Below are experts of layer 7 (counted from 0) of a mixture-of-experts language model. Rows are named router (the router's row for the expert), gate (a neuron's input weights, with its number), up (a neuron's input weights, with its number) and show model dimensions 256-383. Each number is 128 + 24 x the weight over its row's rms, rounded and kept within 0 to 255.
After each expert's rows: a language model's description of what the expert responds to. This comes from a sample of Wikipedia text that the model never trained on.

# expert 12
router [114 109 121 146 147 129 125 124 117 106 115 169 181  91  93 131 116 133 175 116 132 135 100  99 148 117 134 139 126 112 156 119 148 117 144 143 169 110 138 152 157 132 148 123 117  91 166  97 144  74 132 161 117 163 128 130 108 146 146 120 128 100 128  99 164 161  75  88 158 148 119 170 176 156 120 108 115 130 125 135 106 127 189 114 128 175 139 144 100 137 133 167 119  87 143 110 159 178 106 155 123  99  77 137 115 106 126 110  67 146 148 110 144 160 166 164 119 140 101 133 184 137 122 157 147  79  88 134]
gate0 [ 99 129 183 148 110 136 143  94 151 101 148 127 148 161 126 103 135 106  98 132 122 110 146  94  86 100 141 123 106 131 179 107 131 106 107  98 110 169 124 117 111 146 122 133  99 131 153 130 149 108 152 115 142 137 104 142 111  89 171 182  74 116 121 137 122 151 146 153 116 140 168 150 158 142  94 141  86 124 125 164  92 115  94 131 176 100  97  81  98 120 155 153 111 129 145 107 145 127 136 138 157 149 136 155 113 148 119 121 148 132 140  91 115 130 133  96 135 142 123  85 125 106 122 134 103 134 112 123]
up0 [109 161 127 117 113 133 126 152 112 143 110 129 104 124  99  99 140 111 115 139 137 100 145 124 111  89 144 126 132 140 140 145 167 104 122 136 100 151 151 158 129 200 115 133 104 139 146 121 114 100 141 151 167 105 114 132 103  98 130 122 117 117 101 170 140 155 102 130 152 124 125 121  91 117  83 141 124 113  96 104 125 118 126 104 163 149 148 121 122 132 129 117 132  70 160 134 157 156  88 133 120 126 169 139 132 130  86 149 109 129 121 115 137 107 159 112 109 157 132 124 159 133 150  96 133 158 120 132]
Description: Capital letters or first syllables opening a word split into pieces, often names, e.g. R-enton, ar-duous, ch-agrin, UC-L.

# expert 0
router [106 181 109 124 136 135 109 112 146 123 134 102 156 158 128 104 141 165 145 114 103 139 175 165 118 118 139 125 125 112 134 157 137 146  96 139 152 144 130 142 131 101 128 163 126 169 128 127 161 109 125 156 119  72 138 148 160 129 146 158 131 188 147 123  47  87 146 140  96 139 113 138 117 119 151 140 121 146 139 131 110 108 127 168 162 141 101 111 185  95 121 131 134 167 114 116 145 138 136  95  99 141  91 122 154 143 134 156 156  68 143 153 126  87  74 162 165 145 105  84  95 136  98 133  93 160 166 144]
gate2 [103 106 135 113 173 145 102 136 118 142 126 143 151 102 153 125 137 140 103 145  91 148 126 137 128 120 138 129 119 160 150  88 111 111 121 127 122  97 141 114 113 112 142 162 140 157 108 135 105 140 181 135  84 140 105  74 130 124 125 149  97 152 125 112 139 105 146 136 158 110  69 150 154 121 116 133 137 159 114 131 100 148 153 113 139 145 133 121 145  95 126 150 143 133  95 104 151 162 149 114 141 105 108 134 117 142 164 155 148 135 155 156 141 143 181 135 120 124 123 119 124  97 140 154  95 144 135 130]
up2 [101 143 119 129 138 107 104 145  78 122 162 152 111 123 136 133 151 139 109 141  87 139 103 180  90 124 136 121 114 115  87 103 140 117 143 153 104 113 142 136 114  93 172 155 114 144  65 119 107 137 165 136 111 129 117  98  97 141  70 130 105 148  89 120 159  94 158  90  95 106 121 136 163 131 103 160 127 133 137 156 105 114 134 167  96 158 129 142 150 120 121 103 100 145  90 117 108 110 135 116 122 127 133 136 138 107 151 108 135 140 171 145 124 117 160  99 118 109 110 129 147 151 121 167 107 104 176 127]
Description: Common nouns, adjectives and number words after articles or prepositions, e.g. two, several, football, rock band, staff, and table digits.

# expert 14
router [116 117 138  99 119 162 139 127 123 175 133 121 114 132 156 124 136 146  87 135 146  93 153 171  77 150 165  97 126 179  81 122 106 154 132 139 153 154 123 107 119 147 153 118 155 141  89 126 118 144 132 155 169 130 162  94 114 128 143 139 127 151 115 142  78  98 128 105 125 119 145  88 108 170 117 143 133 113  93 120 137 133 154 193 148 180 127 111 174  95  94 107 140 169 100 135 129 132 144  98 129 148 135 160  86 114 146 130 138 127 119 113 123 133 101 113 114 130 137 154 122 117 145 137  93 154 176 131]
gate2 [100 115 162 177 130 171 128  86 150 136 130 149 134 103 141 115 137 128 135 125 148 157 143 102 140 122 159 109  94  88 110 125 109 139 111  95 166  58 157 130 101 142 129 129 134 147 129 127  88 175 155 152 114  81 190 109 154 162 116 116  98 196 152 125 124 119 156 136 128 184 128 109 119  82  73  98 114 114 143  90  99 166 141 135  71 133 125 121 125 100 172 122 142 145 167 135 161 151 125 145 180 101 137 107 123 122 104 132 119 164 134 127 119 123 137 110 172  96 107 105 124 133 108 121 134 146 116 112]
up2 [172 145  85 118 113 159 136 122 158 118 112  84 154 125 137 131 127 142 130  87 129 125 116 131 140 140  81 166 178 119 127 131 160 172  98 137  94 127  93 144 135  79 140 146 131 155 146 130 149 146  96 179 122 141 128 117 149 103 135 112 140 108 113 161 132 102  97  93 136 123 145 135 151 127  93 203 142 115 130 122 140 123 136 143 159 138 153 183 103  93  87 130  89 101 108 117  88 126 101 109 121 133  99 172 145 117 155 106 134  97 123 149 101 125 181 151 141 113 159 125 101 103 107 117 144 106 142 131]
Description: First three digits of years after in, a date or dash, e.g. 200 of 2006, 196 of 1961; also occasional common nouns.

# expert 8
router [161 131  95 117 108 166 139 122 110 134 139 139 131 153 134 129 130 108 132 129 128 162 104 112  74 128 105 160 149 141 142 112 147 126 153 122  84 118 124 156 142 120 100 144 147 118  94 159 131 176 131 123 164 124 133 135 146 127 139 108 117 159 139 170 105 116 136 150 102 119 135  89  73 136 149 122 107 158 132 160 129 136  72  93 155 132 109 119 136 123 125  70 165 181 106 150 132 115 166 101 136 121 117 142 151 118 106 124 142 172 100 125 101 119 107  98 137 139 127 107 132 100  97 114 134 128 140 141]
gate0 [140 145 150 109 137  80 133 129 131 138 153 111 102 132 131 110 132 130 135 117 139 124 130 130 120 118 134 124 157 122 123  84 111 160 133  90  96 115 138 157 119 121 134  82 156  88 138 148 126 103 106 158 111 136 150  94 160  70  87 121 125 140 120 122 148 106 157 117 117 172 100 103 119 122 121 151 127 163 117  88 134 163 140 144 131 151 148 140 159 145 122 131 147 142  98 127  97  82 145 147  81 152 155 150  93 162 130 163 124 123 116 110 157 126 103  97 143  86 164 105 180 135 124 144 130 173 130 139]
up0 [142 161 119 118 119 143  99  98 145 111 165 111 124 104 113 144 107 140 171 149 143 112 103 109 140  85 124 111 135 147 120 141 106 128  96  95 139 138  97 109 123 118 141  66 161  87 146 142 134 123  99 165 177 177 131 130 167 108 121  94 141 105  97 102 121 113 169 142 141 162  75  70  86 160 128 118 146 107 138 129 128 130  99 140 119 140 169 140 124 158 129 144 146 128 115 107 139 112 128 138 110 145 140 137 111 109 104 129 111 174 174 118 119 119 144 122 139 121 159  97 165 121 140 147 114 140  99 123]
Description: Words within names of countries, places, institutions and people, e.g. United States, University, York, Croatia, Street, Army.

# expert 7
router [137 132 118 140 160 153 136 157 170 120  89 150 170 149 170 128 151  67 142 121 171 136 137 115 157 100 125 115 127 112 119 143 102 137 155 101 123 116 127 157 121 166  93 155 141 141 129 145  98 116 100 163 133 146  98 122 165 123 135 146 151 121 116 176 144 164 111 141 151 111 162 134 130 117 105 107  95 108 130  83 101 181  56 139  87  67 166 111 107 126 139 129 160  91 140 110 144 114 166 109 148 126 180 149 125 155 123 118 155 103 112 137 133 114  84 124 133 119 107 138 177 110  98 116 124 113 144 102]
gate0 [159 120  76 116 165 135 143 142 148 123 160 125 126 120 143 122 145 123 145  89 170 134  95 107 128 136 152 128 110 150 131  96 145 134 155 122 130  94 145 120 121 123 143 148 140  77  98 125 110 128 174 165  96 111 132 185 142 121 158 158  87 113 110  86  76 147 140 116  90 156 140 148 148  86 132 106 175 117 133 141 176 120 129 125 136 147 105 102 146 133 152 140 151 122 124 159 167 119  96 105 135 118 152 152 131 137 114 157 116  98 100 115 131 151 155 125 113 145  96 157 120 133  97 138 177  83 125 100]
up0 [149 114  86 131 151 118 135 165 184 143 134 167 162 105 150  84 155 123 138 132  94 139 126 159 162 164 152  91 149 133 136 154  97 106  85 126 143 116 143 117 138 157 164 156 143 122 103 132  94 158 175 141  60 185 135 125 112 129  94 128  86 113  76 120 162  94 117  64 116 141 141 156  91 128 123 121 115 162 101 141 116 126 126 192 139 101 152 106 121 148 108 187 153 130  94 132 117 166  97 110 100 128 119 131 146 120 143 106 135 125 147  99 166 141 139 102 145 101 111 141 131 121 137 118 141 114 171 123]
Description: Articles and possessive determiners opening a noun phrase, such as the, a, The, his, its, their, often after prepositions.

# expert 3
router [107 145 118 113 126 144 110 139 157 140 108 124 140 118 152 127 137 130 109 145 129 128 129 130 124 132 101  91  95 102 152 117 128  99 114 103 106 152 128 122 108 133 139 108 131 136 134 148 163 151 192 117 123 135 138 149 159 126 107 133 181 151 167 114 129 137 127 213  78 158 129 109 114 130 151 108 147  96 152 100 130 102 110 109  94  73 113 130 137 103 147 130 110 143  85 160 131  97 124  93 128 139 129 128 124 129 139 169 126 135 111  87  69 134  84 106 121 157 123 145 135 140 106  82 113 142 144 114]
gate2 [133 138 139  82 111 110 174 148 119 117 106 103 156 157 125 160 166 108 117 129 183 146 132 109  97 122 155 118 113 142 118 129 151 178 135 114 107 149 129 104 140 135 125 150 109 117 136 148 141 168 156  96 109  79 142 144 140 151 127 144 116  94 115 142 165 142 115 168 133 153 146 140 109 107 147 161 152  99 146 106 134 117 120 166 180 155 151  93 122  89 148 142 100 188 133 158 113 130 143 108 179 124 123 128 180 133 109 152 149 110 137 149 147 132 107 130 113 129 122 125 125 132  97 110 151 133 122 120]
up2 [ 88 153 103 189 108 157  70  80 131 116 181 147  92 140 152 148 108 141 148 144 139 121 110 121 138 123  99 124 142 126 136 113 119 127 123 141 120  80 155 104 119 142 118 143  88 127 122 121 113 111 129 138 125 178 138 122 156 118 195 142  91 125 148 154 104 104 143  95 125 140 105 109 139 156 135 101 129 142 100 154 111 142 131 118 110 140 115 147 184 137 104 108 140  80 106 126 138 136 113 149 107 109 130 176  71  93 142 100 104 118 113 103 119 127 143  98 149 127 145 121 148 152 148 142 130 106 119 128]
Description: Digit tokens inside numbers in tables, dates, scores and coordinates, such as 200(8), 42-18, 3.614(1), 4,717,260.

# expert 11
router [116  78 156 134 138  90 115 127 129 136 100 127  83  78 136 162 134 126  82 122 128 155 168 137 115 106 135 114 137 137  94 135 130 129  81 138  83 160 108 103 145 136 111  94 143 151 131 121 100 131 129 112 122 134 118 128 111 122 122 149  96 128 171 115 148 135 140 120 136 151 152 109 119 151 104 116 139 174 132 119 109 123 164 141 177 120 155 121 122 144 140 118 128 156 147 128 147 142 149 143 145 162 102 103 120 145 138 102 114  94 145 149 130  88 127 132  82 139 120 140 112 153 122 133 124 100 126  57]
gate0 [100 136 149 104 169 144 113 113 149 132  86 147 167 154 120  95 144 149 140 117 109 147 118 148 147 120 107 145 149 142 140 103 136 104 107 106 106 111 151 135 122 131 135 130 121 126 107 100 137  42 147 101 114 122  91 103 122 150 148 154 163  88 147 117 143 140 151  84 107 141  90  97 106 119 130 120 124 125 159 132  89 107 150 160 156 135 109 170 124 153  81 118 112 115 128  54 122 114 120 106 138 118 121 147 113 133 113 125 118 113  74 138 119 133 159 113 102 158 148  92 117 138  97 174 143 116 122 156]
up0 [134 106 109 150 100 120 129 152 141 102 182  94 130 103 100 160 100 141 112 107 137 117  94 167 137 141 113 131 106 128 109 144  93 113 120 173 160 118  97 113 148 157 127 150 137 127 145 134 113 182 105 155 126 124 146 126 115 162 102 103  86 141 108 138 120 114 132 190 119  99 189 136 160 133  82 113 117 118 112 102 134 121 131 102 119 114 121 101 104 124 168 112 143 144  95 170  84 133 152 105 117 142 112 122 166 107 127 110 159 134 187 123 142 142 115 147 105  94 110 114 108 136 131  93 119 135 133 115]
Description: Prepositions like in, of, to, for, on, by, from, at that introduce places, dates or agents, such as founded 2007 in Nashville.

# expert 5
router [150 111 186 114 144 122 138  96  99 107 130 146 145  97 121 137 126 115 173 140 156  76 143 125 109 113 162 152 126 131 158 133 140 135 130 119 127 135  98 121 109 121 174 153 119 129 134 116 130 101 152 130 146 153 120 136 172 165 105  82 114 106  88 122 146 122 114 141 168 109 126 128 171 169  97 153 131 136 121 140 122 115 120 123 132 132 132  98 104 154 154 123  88  99 132 127  93 117 119 129  78 115 172  70  94 137 138 139 131 167 146  83 135 141 185 135 123 138 142 147 125 123 163 101 125 144 155 186]
gate0 [159 111 141 126 180 132 128 139 143 137 146 140 152 155 150 152 156 149 111 162 175  85 144 120 164 127 144 126 149 174 126 146 161 140 113 142 128 159 166 105 148 108 140 132 105  94 133 159 136  89 111 155 142 146 104 105 173 116 133  94 143 129  65 102 148 114 104 139 145 160 122  93 146  99 135  99 122 128 121 145 167 114 143 119 140 151 142 130 130 137 137 166 127 131 167  98 122 128 146 134 112 116 171 118 118 156 136 135 183 112 159 124 129 164 122 140 165 161 145 151  70 103 163 131  96 168 100 164]
up0 [ 95 150 117 139 149 106  73 132 112 151 111 124  71 135 156  94 103 129 142 130 114 156 101 149 114 139 124 120 112 145 127 110 101 123  90  92 146  67 104 125 109 141 133 100  79 142 108  92 155  88 124 132  89 104 138 116  94 136 112 113 117 117 122 148 109  93 119 122 144 119  97 140  77 157 146 110 124 152  94  81 172 140 180 131 126 133 128 129 126 153 140 122 112 101 137 139 139 125 124 146 129  96 132 115  96 148 162 108 110 170 110 150 143 131 148 128 125  95 120 130 160 137 127 134 112 125 162 119]
Description: Commas, and, or, but, and linking verbs like was or became that join clauses or list items in running prose.

# expert 9
router [140 148 146 119 128  87 137 107 164 115 126 129 103 139 113 116 121 145 154 161 155 133 130 137 134 129 127  92 136 139 140  75  99 104 116 133 102 118 132  69 155 113  87  91 133 107 104 126 111 137 136 126  95 112  98  79 113 162 116 121 151 135 134 148 132 111 142 127 118 129 122 194 111 101 141 137 161 107 143 100 105 188 140 120 133 124 133 151 124 123  99 155 139 113 102 147 101  70  98 161 109 110 129 171 144 101 120 150 168 109 123 129 154 171 154 124 115 113 126 158 120 143 141 167 140 109 131 146]
gate2 [145 144 130 126 113 143 111 111  79 160 125 151 176  99 126 152 123  81  98 120 152 147 117 102 160 156  99 140 130 122 125 119 145 135 119 143 133 101 118  64  66 117 115 166 142 132 106  93  91 146 102  56 129 145 116 124 135 128 116  88 134 119 127 124 136 154 135  99 104  97 106 121  75 170 157 121 140 183  86 202 133 133 140 161 130 101 121 140 120 132 150 110 145 117 147 141 142 143  90 170 141 149 192 157 153  86  97 156 192 179  94 144 164  96 107 148 135 162 155 137 150 137 122 152 127  90 143 105]
up2 [ 93  93 107 174 142  82 135 127 167 131 115 101 119 145 127 108 110 121 143  82  92  86  95 165 141 121 162  96 148 104  95 108 115 161 105  86 141 118 103 169 141 173 115 103  76 134 131 135 165 132 167 177 145 102 109 103  89 136 117 166 127 125 137 140 142 117 135 121 130 168 138  89 156 113 132 118 116 115 107  87 129 129 123 136 105 122 139 118 131 116 136 144  91 191 120 131 132  96 159 134 140 129  80  97 144 179 123 148  72  90 157 133 108 102 118 152 129 115 114 133 135  62 153 132 102 157 158 115]
Description: Opening and closing parentheses, newlines, quotes, percent signs and braces, e.g. FYI (Canadian TV channel), track), UZB.

# expert 15
router [110  96 132 148  87  96 106 145 121  96 171 115 121 179 156 136 120 131  77 111 100 160  98 109 152 111 165 123 111 163 100 103 180  76  68  92 144 141 115  62 123 119 146 100  95 123 120 134  69 114 111 111 145 135 123 131 135 109  84 129 156 131  70 178 160 121 107 114 141  94 120 145  99  65  92 113 134 150 146  99 166 116 153 130  78 112 120 141  92 156 117 166  90 115 128 154 104 114 101 153 127 146 142 139 105 106 117 124 141 101 164 104 130  94 128 121 154 141 144 115 121 112 164 156 102 108 113 162]
gate2 [155 161  60 120 145 172 170 136 121 105 173 144 127 122 110 131  93 185 146 128 114 163 139 149 132 112 158 127 147 112 137 124 116  85 145  89 152 109 146 146 104 104 151 155 160 110 131 132 116 157 132 127 168 110 142 115  98 115 136 118  98 118  93 133 110  62 131 132 127 117 129 119 117 124 117 100 153 113 137 121 157 112 134 162 144  99 179 130 113 175 152 118 143 125 139 141  91 101 142  96 156 158  91 164 159  98 144 140 111 137 156 102 137 121 141 144  93 129 143 100 122 114  76 149 148 161 146 118]
up2 [106 126 106 109 123 138 149 114 154 121 153  99 115 132 139 104 115 110 141 143 147 128 149 121 118 118 154 134 122 154 150 105 142 121 213 136 126 101 131 132  82 155 143 159 157 116 133 171 124 142 129 131 119 122 141  94 119 142 134 119 162 126 117 129 102 125 113 138 112  97 139 113 149 110  99 141 134 120 138 155 143 100 122 122 157 131 149 151 150 142 152 126 121 118 148 103  91  90 149 109 167 151  85 129 118  84 134 157 148 145 161 134 101 137 129 114  90 134 150 110 118  75 151 134 143 123 144 159]
Description: Table cell pipes between entries, list-item dashes at line start, colons and == section heading marks in structured pages.

# expert 13
router [ 94  96  83 137 137 163  89 127 100  76 136 120  84  72 145 122  89 128  94 116 144 119 143 159 114 138 125 166 113 125  61  82 109 154 134 127  98 123 130 166 110 129 123 117 126 162 103  90 115 145 123 142  94 157 172 166 117 104 109 162 145 151 147 142 104 108 113  92 147 178 139 144 118 158 127 121 174 151  96  84 203 107 130 118 143 129 122  91 108 163 101 122 105 124 166 114 116 105 149 123 141 100 143  92 119 124 141 104  96 111 108 141 141 101 151  84 129 123 130 159 116 153  86 103 121 136 107 113]
gate2 [146 116 153 127 117 122 166 167 154 121 126 164 116 108 122 116 133 125 123  95 126 123 153  96  96  94 125 112 125 137 111 114 168 174 135 160  92 162 118 156 141 109 151 109 122 108 185 112 164 125 119  96 120 151  93 153 143  96 141 100 146 145 124 168 136 132 116 149 152 146 148 150  93 103 146 130 125 147 122 138 140  94 115 107 158 149 158  69 141 155 138 118 121 140 159 136 167 167 162 113 150 128 125 129 130 169 148 122  94 137 120 141 113  69 148 123 113 170 154 132 153 126 145 106 101 110 149  84]
up2 [154 123 104 118 137 157 151 120  96 141 120 102 127 109 119 154 161 115 119 128 115 111 112 168 122 124 157 132 143  76  76 117 138 140 136 136 142 122 102 148 128  92 125 136 171 115 114 202 159 119 107 124 127 118 128 106  96 127 190 145 132 132 126 141 135 135 122 173 164  94 102 128 143 162  97 100 160 108 149 125 141  83 114 120 111 169 125 136 160 123 139 130 145 121 149 108  88 145 143 119  99 141 150 143 151 148 137 144 111 173 162 134 116 145 121  77 129 138 124 122 122  82 142 126 187 148 149 175]
Description: Month names in dates like September 21 or from December to January, plus table pipes and list dashes at row starts.

# expert 1
router [165 182 142 161 129 124 114 124 129 135  85 105 159 109 102 152 134  84 168 144 153 146 137 107 155  98  83 123 172 134 117 160 144 146 130 150 139 138 130 136 140  86 139 138 136  79 146 155 126 124  83 140 106 127 133 106 118 134 107  89 130 104 135 114 142 126 111 139 146 121 132 112 128 121 127 149 153  96 152 143  93 121 142  97 125 113 121 154 137 146 138 132 137 107 118 113 115 115 107 136  78 120 164 138 178 119 148 145 155 136 140 139 155 157 128 156 141 112 134 107 131 122  86 152 136 133 102 106]
gate0 [127 117 119 120 135 130 175 146  90 124 150 119 136 155 113 146 142 132 157 118 172 138 112 134  84 131 133 133 114 137  84  74 117 105 145  74 111 106 117  99 148 124 135 163 114  99 106 139 112 161 118 143 128 138 109 108 123 117 119 146 116 145 164 184 115  97 153  89 115 155 130 115 152  96 110 119 146 108 108 108 104 138 119 120 146  89 135 113 106 152 144 117 121 153 133 108 155 136 123  89  89 163 126 121 153 119 138 130 123 129  98 150  83 118 115 153 172 140 165 164 136 120 105 113 112 116 116  69]
up0 [106  99 138 109 115 127 143 143 133 113 134 125 120 122 118 118 131 155 126 132 109 134 109 140  76 181 159 112 109 142 112 123 105  92 153 158 133 118 109 102 101 159 152 115 129 162  85  84 122 125 173 138 117 129 141 119 120 138  89 121 135 147 135 126 118 121 143  91 130 144 148 182  95 152  98 118 116 138 106 127 137 104 159 165 137 120 166 115 134 153 126 103 118 163 130  94 101 175 133 171 140 131 110 120 124 102  93 121  90 100 118 128 128 129 117 118 138  98 119 103 138 100 132 151 130  73 171 171]
Description: First pieces of proper names, taxon names and codes, often capital letters, such as Garc(inia), Grand(isonia), HR, Tim, SB-243.

# expert 2
router [128 168 206 121 114  96 159 170 130 158 125 138  62 113 115  84 114 175 139 107 128 136 117 138 124 167 117 133 144 112 173 118  77 114 109 159 114 141 146 124  90 142 128 149 103 124 101 109 123 135 178 160 161 100 125 166 104 137 171 101 131  84  77 113 106 158 111  94 150 149 118  66 136  76 160  89 137 127 134 110 181 150 123 151 110 119 122 125 133 172 112 143 148  71 153 109  92 126  97 163 142 134 110  94 113 148 113 168 115 156  85 143 119 113 130 104 146 106 159 144 138 103 155 136 119 162 108 121]
gate0 [152 115 104  77  97 143 121 135 132 161  86 113 153 105 121 131 135 128 114 122 161 105 118  89 109  95 136 122 144 148 124 170 154  86 161 145 155 126  86 169 139 104 154 156 105 119 181 147 104  93 130 161 125 137 170 104  87 129 149 141 136 107 136 125 107 111 112  97 165 143 105 119 135 108 130 115 107  78 176 115 129 145 145 142  92 127 133  91 142 110 165 131 117 111 122 119 132 121 184 114 157 138 155  93  99 122  94 136 119 149 160 105 152 131 114 118  97 115 113 107 131 143 159 106 146  81 136 148]
up0 [122 137 149 182 137 130 137 115 145  94 145 133 146 153 143 103 150 129 152 113 101 156 175 117 138 134 122 138 111 154 118 124 120 166 145 127  78 113 163  82 128 146 146 139 101  99 108  80 107 108 142 124 159 109 116 139 138 119 107 154 124 143 110 108 143 116 122 132 126 116 156 144 132 141 113 131 118 116 111 150 113 127 158 125 169 159 144 155 135 146 130 139 157 141 129 136 101 120  87 126  97 106 124 174 128 139 118 146 123 115 137 145 142 127 120 128 146 121 157 159 117 120  65 133 119 150 165  95]
Description: Bare spaces before numbers in table cells and score lines, and sentence-ending periods, often before line breaks or headings.

# expert 10
router [121  97  92  99 172 136 153 126 107 119 181 143 122 150 104 101 167 129 140 127 112 102 104 111 156 147 133 136 107 104 155 179 131 128 145 101 160  98 148 125 128 160 115 149 118 131 171 113 151 151 125  56 127 110 122 130 110 119 177 160 108  93 130  74 144 170 159 136 144 108 118 138 136 150 133 123 107 137 105 150 136  88  95 105 117 167 101 132 131 103 143  91 128 125 140 132 130 144 145 133 143 130 113 128 130  91  92 101 143 153  97 175 139 132 144 111 101 131 117  92 118 154 155 114 159 133 139 112]
gate25 [134 159 118 121 158 106  92  89 104  75 141 123 144 139  93 154 137 119 121 142 119 130 134 142 107 154 137 147 132 130 148 118 144 143 112 115 142 171 162 111 112 136 157 107 105  90 161 169 119 143 143 121 139  99 119 130 115 133 165  94 124 132 127 139 144 114 150 131 113  89 132 146 160 121 158 139 111 147 127  96 104 172 101 116 159 131  97 182 111 117 139  90  92 144 159 137 128 120 135 159 130  92 159 130 133  67  82 132 111 126 118 136 128 147 124 142 148 155 154 152 152 137 109 149 121 161 141 152]
up25 [155 134 162 112 139 131 150 117  93 104  78 117 122 159 130 145 127 135 146 141 103 138 147 158 101 138 115 107 158 168 119  96  98 111  90 174 124 160 129  96 115 105 182 106 124 137  98 100 125  93 129 143 118 106 151 102 127 129 109 116 149 158 122 151 117 107 147 138 136 148 148 112 115  80  89 127  99 124 109 162 116 119 181 168 143 152 151 154 141 124 145  75 121 119  96  94  78 107 120 143 154 147 146 165 165 113 139 145 160 128 107 118 122 107 114 108 177 146 171 108 151  87 146 118 121 160 132 131]
Description: Lowercase word-piece continuations inside words and names after an opening piece, e.g. comm-ons, bre-ath, che-ek, Sk-ander.

# expert 4
router [115 138 130 136 127 114 149  85 155 138 137  52 131 167 113 124  86 183  97 111 103  77 161 156  74 142 153 142 116 132  97 109  82 149 149 165 102 105 139 154 128 100 146 139 123 139 109 158 129 128 140 131 142 162 118 100 125 123 123 112  94 158 120 136 124 111 140 146 100  88 138 141 169 137 119 114 123 112 125 173 124 120 119 141 134 119 155 145 128 110 127 139 122 141 152 105 125 126 122 101 127 142 123 121 140 163 160 115 141 132 180 103 136 116  86 159 126 121 127 141  98 100 151 127 143 126  97 153]
gate2 [139 128 102 131 149  92 164 113 155 143 133 186 115 156 143 158 135 166 127 114 132 117 160 124 148 139 131 167 137 109 100 149  97 119 140 140 165 103 105 142 145 134 106 137 189 115 169  60 147 144 100 127 104 137 143 122  84 100 144  88 141 118 172 157 139 113 115 110 162 165 130 132 135 126 117 109 164  99 156 112 146 111  97 119 139 123  84 103 178 148  97 167 121 151 132 120 173 122 127 137 136 101 106  97 138 142 109 117 100 120 124 121 169 138 115 105 124 117 186 134 110 166 136 190 106  81 106  86]
up2 [157 128 162 109 117 118 149 161 108 166 129 139  84 107 118 133 107 108 107 136 130  99 165 117  96 119 135  97 147 155 133 121 134 178  88 104 127 152 139 120 119  88 140 122 145 136 148 144 134 136 162 126 104 124 123 119 132 117 122 112 125 169 139 132 148 150 155 110 110 118 128 134 123 136 142 153 110  71 150 130  89 134 202 149  86 114 128 171 137 124 152 118 131 115 113 102 113 136 127 135 174 101 154 135 113 134 103  89 135 121 151 121 129  87 118 125 149 147 105 123 112 146 149 139 100 155 169 160]
Description: Main verbs and participles after was, is, were or a subject noun, e.g. named, made, known, released, seen, plus negating not.

# expert 6
router [144 143 159 119  98 112 132 194 123 177 111 127 111 135 171 152 135  92 107 124 125 139  85 156 139 136  94 137 139 158 127 141 144 118 159 105 139 118 111 157 120 151 111 129 141 136 138 140 146 130  99  99 124 131 106 123 116  93 121 132 125 153 148 144 141  93 161 116  61 147  86  92 104  96 140 155  87  95 129 159 103 150 122 138 106  96 149 150 105 111 142 118 155 138 130 145 131 150 129 132 174 150 167 157 120 166 120 141 116 123 118 130  92 186 147 124 156 128 152 128 116 134 140 115 136 150 138 146]
gate0 [108  99 134 138 127 118 159 126 133  98 150 164 122 104  89 134 124 131 134 125 158 159 154 129 148  95 123 110  95 137 144  92 138 152 172 116 107 186 123  82 123 132 112 126 114 122 152 148 114 119 128 135 143 132 122  97 149 114 102 140 112 108 111 141  84 129 134 102 139  96 117 126 139 115 138 121 133 125 149 156 104  93 145 107 139  89 148 160 151 153 107  99  98  62 157 103 159 135 109 117 135  77 141 127 108 100  59 115 129 140 142 171  81 139 136 181 132 122  98 125 116 117 159 137 134 100 159 127]
up0 [160 137 157 131 140 196 160 113 152  99 151 157 111 158 139  89 125 116 148 130 139 156 119 132 162  96 105 106 111 114  81 112 162 131 115  99 127 145 162 135 147 119 134  95 104 129 122 189 109  94 148 149 154 120  92 120 148 102 144 183 122 117 173 158 134 162 107 138 124 105 137 119 135 148 130 105 142  94 160 113 116 121 142 109 117 161 152 103 118 130  93 152 109 110 128 100 101 108 107 147 178 107 148 162 136 109 113 100 123 191 121 158 105 181 144 127 123  86  80 115 139 124 121 150 159 107 157 131]
Description: Subject pronouns, relative who/which and auxiliaries such as he, I, it, had, has, would, have, and infinitive to.